config.yaml
num_hidden_layers: 9
hidden_size: 192
n_experts: 24
experts_per_token: 6
d_expert: 32
d_shared_expert: 0
hidden_act: "swiglu"
moe_layers: [0, 2, 4, 6, 8]
router_score: "sigmoid"
normalize_top_k: true
routed_scale: 2.45
balance_loss: 0.000297
balance_bias: true
router_cosine_scale: 20.0
init_std_router: 0.0373
lr_router: 0.000683
num_attention_heads: 6
num_key_value_heads: 6
head_dim: 32
vocab_size: 2048
norm: "rmsnorm"
norm_place: "pre"
norm_eps: 1e-05
positions: "rope"
rope_theta: 100000.0
rope_fraction: 1.0
qk_norm: false
attn_scale: 0.177
tie_word_embeddings: false
parallel_block: false
init: "normal"
init_std_qkv: 0.0475
init_std_o: 0.0
init_std_up: 0.0475
init_std_down: 0.0
optimizer: "muon_variant"
learning_rate: 0.0113
beta1: 0.95
weight_decay: 0.0078
lr_head: 0.0211
max_grad_norm: 2.0
warmup_steps: 200
schedule: "wsd"
decay_fraction: 0.948
decay_shape: "pow"
final_lr_fraction: 0.0
batch_tokens: [32768, 65536, 131072]
max_seq_len: 512
doc_mask: true
train_tokens: 526400000
max_steps: 8463
dataset: "wikipedia_en"
Below are experts of layer 4 (counted from 0) of a mixture-of-experts language model. Rows are named router (the router's row for the expert), gate (a neuron's input weights, with its number), up (a neuron's input weights, with its number), down (a neuron's output weights, with its number) and show model dimensions 32-63. Each number is 500 + 25 x the weight over its row's rms, rounded and kept within 0 to 999. Numbers have three digits each.
After each expert's rows: "comes before" lists some tokens at least twice as common just after its tokens as in all text. This comes from a sample of Wikipedia text that the model never trained on. Tokens count by the router's weight.

# expert 11
router:532522478488487523486458541532479521446549461544498516495502471546485454525480475516491517485506
gate0:537471470523511493475436453529490508491472510532501505497491474504496488471504494511472473478508
up0:485536524502520445507522497501516461500531470542567483524487506496493534523497561497485470449465
down0:515471491467495473484480517503477516528535538503462514527489510524479505496462463469506492497496
gate1:522478497469534524465494514491507503481484528542512489498475535510472510484475492571539528443527
up1:531497507544514498511443479530497508483479496483473496532478503480523486498539478492509520499467
down1:518543427513471527538502502525482456470486486493479506517511482511492499476515484524485527476492
gate2:543511501487491513491476484516531488468487541460512452493454462526531503492488511478506517495486
up2:467485549530535476473512513470488472482482505477528474469505536522439528497443530495481503543518
down2:498513525513543487507506504508539546515523512533510492494530495493534525492535537511465450486505
gate3:470502437545516525515431522515476507468529519511491520521484483504552481468428517515510507513513
up3:496485460511461512513497489501507509460483502543472488502500491474521512535495509466586527489502
down3:546494510488517510486523521451532493484504473554507464512458460492553515536476484487510487509489
gate4:476484472500476533488536487521511529502499486521490529483494468455505516474532455527496432496533
up4:471532550491502519511507495525528523474512561505493562534465483510470517462511526550523537489499
down4:503471515470539450499503484532498505465483486553528526485461495558494497500539533454542542502496
gate5:506477515485487459472522531460539520537509488487505499519522498471497507494460496527506487526483
up5:465530458534473547507521486525455501531511507501474519555516479487453493517577533471496462496502
down5:537492471517480533506499503572517499498528514523526496516487484519490536511530511500485479489499
comes before: "\n", "-", "|", "S", "A", " The"

# expert 12
router:529464494490491527558494495453489461500467501502515510546488482523497487463519473535518533502532
gate0:535548519516506513447488493491512502482510479479511514492528526548499499539485517509476515494487
up0:527535505511479499475538478489471507500502486518498517509472499477498505507529520484526516524513
down0:499516509492489535489470510469476482484482515506456529521503517492506503499519518474507530531508
gate1:485502483526483488562544536483492505490478531474521504528520501535497532527505494527480481472499
up1:510527530527491517502505547504528506514488473547500497544471520497492521461490517468484539469498
down1:499483514514509482478445473509501524499495465504522540477494483496499509517480515527471519478514
gate2:524501557464504482480460506500491477468481464480501503507462498518514507556531539506537501496484
up2:527520490537511461541484490455468443483488522516487503502501491562506499473471533484501441502490
down2:477536501463485496487537476516495509484477550506498483523519481505520494485517485481517486493494
gate3:524545527498487460488488481495461460520537473488476507503504500540501527488513538480517523465523
up3:507470500534510485464532489524484477496501450469527492469485536483491454484488447501515444505471
down3:459536508457511447489482477482539518457494460480491533496484519486526508528422516517491493520538
gate4:507502501519498490519541491513497514534529498503468502506527493468481498510498556556483541513526
up4:512498503531517490508466523478472495527499546482475546518596516537467477496450484525479510504497
down4:494480513515521499525531525459508496501464510508476508525498497559508478456517499561515551528519
gate5:469558508550503517487549491558497497488499558520514508483546512509504512523536463522498515518493
up5:500513481498502460505509464515492519540495515533463498545546514513493509481473505514469548455460
down5:462519462522493521505540507484496486463486520535534478524550512510528484443539491459489507508508
comes before: ",", ".", " in", " to", " and", " of"

# expert 14
router:498502491528527548533494500533504462485481511497559488457464492502537469503468480494502520523476
gate9:517525487513497501520542475487499496513448531495548474488510491496525509487517515484496503555495
up9:511465491503509511468481447480497459482510530510486487539504462479499491495480491519476479554500
down9:480495501473484483511532478516470496465470470452528490468488482513500497490498512468519485538515
gate10:462495528500490460482519483515493460518524500458495487479461470497488507552493484455501479535500
up10:535515517515516558447520529522490497534500526470489488455502473484481491493489484483503484483490
down10:493525518530520521512494529482516507499485512470505514536539518494540488499547508430529518520478
gate11:480497504479500527541493509530486537520494546446500486500494493527475571514515475484494511504486
up11:519533525494527501503441476514528502492489536500487514465462516494468481500513486459499485514452
down11:511515493496483466489501483489481523572478489498470489490488486523487506528509527517512493486527
gate12:487489512463489536451501489476495483490497476500545479509466480541501505475492534494491538480492
up12:515521504546501517479486479520534493480543501514534518536520510470549521503488456503469514518492
down12:488474490493515475498502470514516484481504527479521513479485492507478505501494527534490480481481
gate13:478484515499471503518503504519510439502459507487518500521503498454503527537541503466507513501469
up13:530504506469491522460535521462552494516503546540482459482480476521467478466469498548487507513493
down13:438507499483503506493480497494475466537506515486506472481504505515496510546518508505513502498500
gate14:505465517538501470491484476484539494473502480547505488505469480460475477497494512485528521490504
up14:541510490504503479464524482517481494495521523517458526472535508492451483489498517496475455454502
down14:524499495534507498501475495502508492469515484484532512467531495550491496469462496525525468502529
comes before: " |", "\n", "-", ")", "==", "%"

# expert 5
router:539498516467500561529462517462465496471451544522515475532510524528553479495466489484512534496519
gate9:487493500478471444520448466512481499497516496558487531517493460487513515494523515513483490565495
up9:506505478475523547482468494521513504492488523461494491491490494498513497525531494468496487552466
down9:467525471501550496539501536477520517518517541520480535483532509559484469494539484498518506544461
gate10:452460496496512514515502499521538493491528477501499486491446507489536464514479449484494534503513
up10:511524496514490488520506516482532483513506512503567516513532468501446506548511452518496515467485
down10:486482546460504493502528479486506511470475465496516494475528501522468528516525490476513500443510
gate11:526547524532482518566481488502536539438512531510468481505499526461487540519487487513530482483506
up11:457525523495487467482526515494437530475537486528499482468501441539513508513459492487508506506473
down11:536525493481501471494474476501530460513496500409478515479464506426485518480510540497499487474528
gate12:509463481481481481527459512479487517502522522535523518479499539510532497510485487516516501481546
up12:522495477506524489484451478507478509474520494524491498495500477508535484482536455504486507498506
down12:516498461486559481507495511529504454506472473466542512525481475500482482492458492473509505515481
gate13:498513523464489532502544495525510521480503510508503494461488528537530506484549494532524527485486
up13:504513497516496518528482477528510488473554545520461519520486499455514479495488540512521493566486
down13:517472513500485497509484514519479472465477466489499493516504500509522509508535480534474498486503
gate14:549491534475500508480541448493489483518534537530490519484516459499497517493489470494511487467489
up14:482496478471530502502493516444455516492498500501504504501479539487507453513507458514506500522539
down14:555477462488496506490477487480510521490494507473497518513475497482494507514506503468509520490495
comes before: "\n", "|", "-", ":", "==", " 1"

# expert 2
router:503458481529493507513465527490447474544478532490504550485506493535495443542512464531532493517529
gate0:489483542521482527485500529482519489481428508459515478480560489555514529497542491479506484525536
up0:505522499514503495497544495516502503533458491479473462487538549448465502566506484488508497450512
down0:534535501496516432501498510496476499461512511510477514502454520490525490521526501530498488512479
gate1:493471497494511476486494556527513488546508494499489499472486463528502530472481478478496486539498
up1:490562501493541488477478503470520455541482486473496453492511534520530495508517468470508543494476
down1:477487481520533488534463464507469536502463486530499453507490497458522495524521529527489530477489
gate2:510538488497484497489480511493475486486522526550478534541464486531529494484567537478487513489479
up2:517479455479521538540511511493485452500524510490477486499500492483440481473523500501568471511475
down2:514486506551449500533537460526551507540534523499491508502504484517494453516485484534526528519494
gate3:488474470485524498520537459538488478455482471488529499512472463480486501499527515517504500535513
up3:499522518491505467495530477522524484531470458479522477502482501517507524458526492439472483522509
down3:500514501481518468505533475475528467523469493471513494499502446487529466513515483462446485534542
gate4:464504479477482498533504479512503474514497487514519535506516464485549488492507515548505532521505
up4:526463471527531552543524503491509534490513527487519541501481487437520469492491462495438517494508
down4:464477513500516494510497503482475534485454546512477491519506498516495513538497496561509524539486
gate5:533449474526475489473516545499497494455491494483513492491474482526515475465497517448509475469482
up5:501510477469449484550474507512477496532496464475517489554506525471499473510508455485487469477477
down5:493474516506519501516488532492519474494446499479461458482498489526517505556494535490490481545458
comes before: " the", " ", " and", " a", " S", " P"

# expert 13
router:509479493516470478517514474477479506484514497500506549502464470486516472500504482534471550523532
gate9:489499509519516447534480522485502490526453521475497498505506494542551480490485501485541517508522
up9:505492497523479475533492468510477535501482515518507468458497490454509460488490500509497524453497
down9:547518533506479530489520542494479535489498519473495547497487475501462526479549520526498482490503
gate10:495559513511508490530489497520516477471465449468502514536485517477496494562470469546509504483534
up10:483524505509498489511485525485479460502482533509468507510473543474508497536547471458459483502512
down10:532531550495487485482503488498526507492514459450528456540477522501531502480489462542508492447506
gate11:518492487487482471528499479507526527500551476490527478476509506496468532487489465453489510546427
up11:539554522474477503515523472487503504533521537483494447491508542468548496501519465507519504469558
down11:463520503501463489537506450473504491503525508556467456493454498526474475530527498457500481471503
gate12:479488544484472502476490474526485497497491522495507464500495505502504466477516520541512490539535
up12:489491511483525514496507455573456498512481546526532470469504446485503526523469536499507544507492
down12:522485503484489513485516501540471486511515486498513522484525518536477485472531462459526467519521
gate13:492489495510483513454495492522526495457498521514502488497510502472485523481490483492495565478523
up13:509454515476523523488517512489513501497480500534507460512441530527498447507523540516496522532560
down13:463532458528485477531464499460508517510475511503504511497550475525510503533512511528539524453463
gate14:543460521472506511519540526522477479515466488548521479537462505496517457498494498503547542494460
up14:495522483487481456478470490514510562511447521538475508516498489480494467472487461494505481508465
down14:516536504481500551498509508508487521520501500497486507504477495463500462485461493498525478543490
comes before: " |", "|", ")", "–", ";", "th"

# expert 7
router:512508476539515539506484504516510535535478480529548543497502458544506479469493526517519548457472
gate0:514472516485500464494502573481496520516462500516514485486487491469472474527468483510526466530488
up0:496532529479429512504536546472465504530517532544480483495488507509492504490494487493489490560507
down0:516519484502536446494509509527482489507501513495525523471483504503516505522515562522541506487519
gate1:505452491477466496498475523457509450474495481481501484464521470478462523493499492504485540471489
up1:442522522542479478463568451493440504496493497561517525509479484485506499542487491499524451538498
down1:476501465486461461494490533522491509498507532457488496493511558514507462492532467510507499530489
gate2:491499510476470485485527479470528515470512539491528493479464447498516491430518513443424497492466
up2:512457491498526499530477496499484517536492527510465516489517479546473472508488477512501524472435
down2:498525508482470458507486513487468567469487473456490516498464476521546515465483511461459487522496
gate3:495470508486493494481482513539517493523493538496489497507469487504489501505521486495484488484532
up3:518480492459526564483521475532504526530500509521515531491528536485491517456531490469479453533524
down3:506494511470438519528525520515476500475520518490510525491500505469458532467492475510526479477521
gate4:497471525459548482465506532513529519486486490470489529490465483512481526498524439469529484501483
up4:520467472480502533447528520506484507454504562491526500496502475482506489509491443484473526523495
down4:508498486529550538461475519485469535493503558489474511479491495510518532542502469464468506502472
gate5:531513508516511476511517500477536481495497487518512512501508492513473516468484479514483527501487
up5:532501498485546483506495501534486544527472497455515462500472518528515527470492510473463503523494
down5:508504502500498485559520530506470494487513526497538437488518494485494509457455477547543539454507
comes before: "\n", " The", " the", " in", " to", " and"

# expert 3
router:519490476509508560519463519477469503503506495507497537524491467513514456552524459538521508510546
gate9:517508485505491497532474499493504545503411474511485523493538498550514512486505507499500497484466
up9:518545539530530530496498507492490473484536486509491515433446532559502542471505449502505448487467
down9:496503479476461497486512506548522511532447490491494580485517461511481465515470469542479519537464
gate10:505512484510532516510524528522556495533475518489512549509474486555464504523493532496499487488515
up10:497491490517484502504495498511501518520529490464494506441494507478474544525503532591497523565480
down10:476494482503516532482467489503483516512490487513491498478521482470524491525521532447507489515494
gate11:503500501489473532516520474488493501517494486548514535518513531525495571535523519509572488513522
up11:564530506533445456506531479493437507498469474456491508490470514489515535490503534536475536501536
down11:497516520449513531473503512493494506473499448491509482504492483483484503467536482520524482509529
gate12:508448480489488530482475482444507519529492492491554545553496492489516488551439537498521477515522
up12:531541494498502516487506519493506527493475509490461496528499491515530517527474478492537472550466
down12:519513526476444519482490488503492496510532476506469528500529506535455529467505452555465499527486
gate13:481496516518469481474495456515507504518481492507531474505486522531501530535495528500526503532502
up13:504500503488482488502557454503500519468508453489491499519494484466504515511520491540449530501508
down13:515513509468547485520527483556504508552473538467492480471459548465500523503501494495483477529513
gate14:514458469476494501491491517498531536506498460509488529458493522519497547525506532505496517505575
up14:510537481480487491554483502484523518545496479506555502506532464508527504468478533505538514507452
down14:516487548511489500513481509504490543497510534498498487479475525529540542480487523489517537509505
comes before: " the", " ", " a", " The", " his", " an"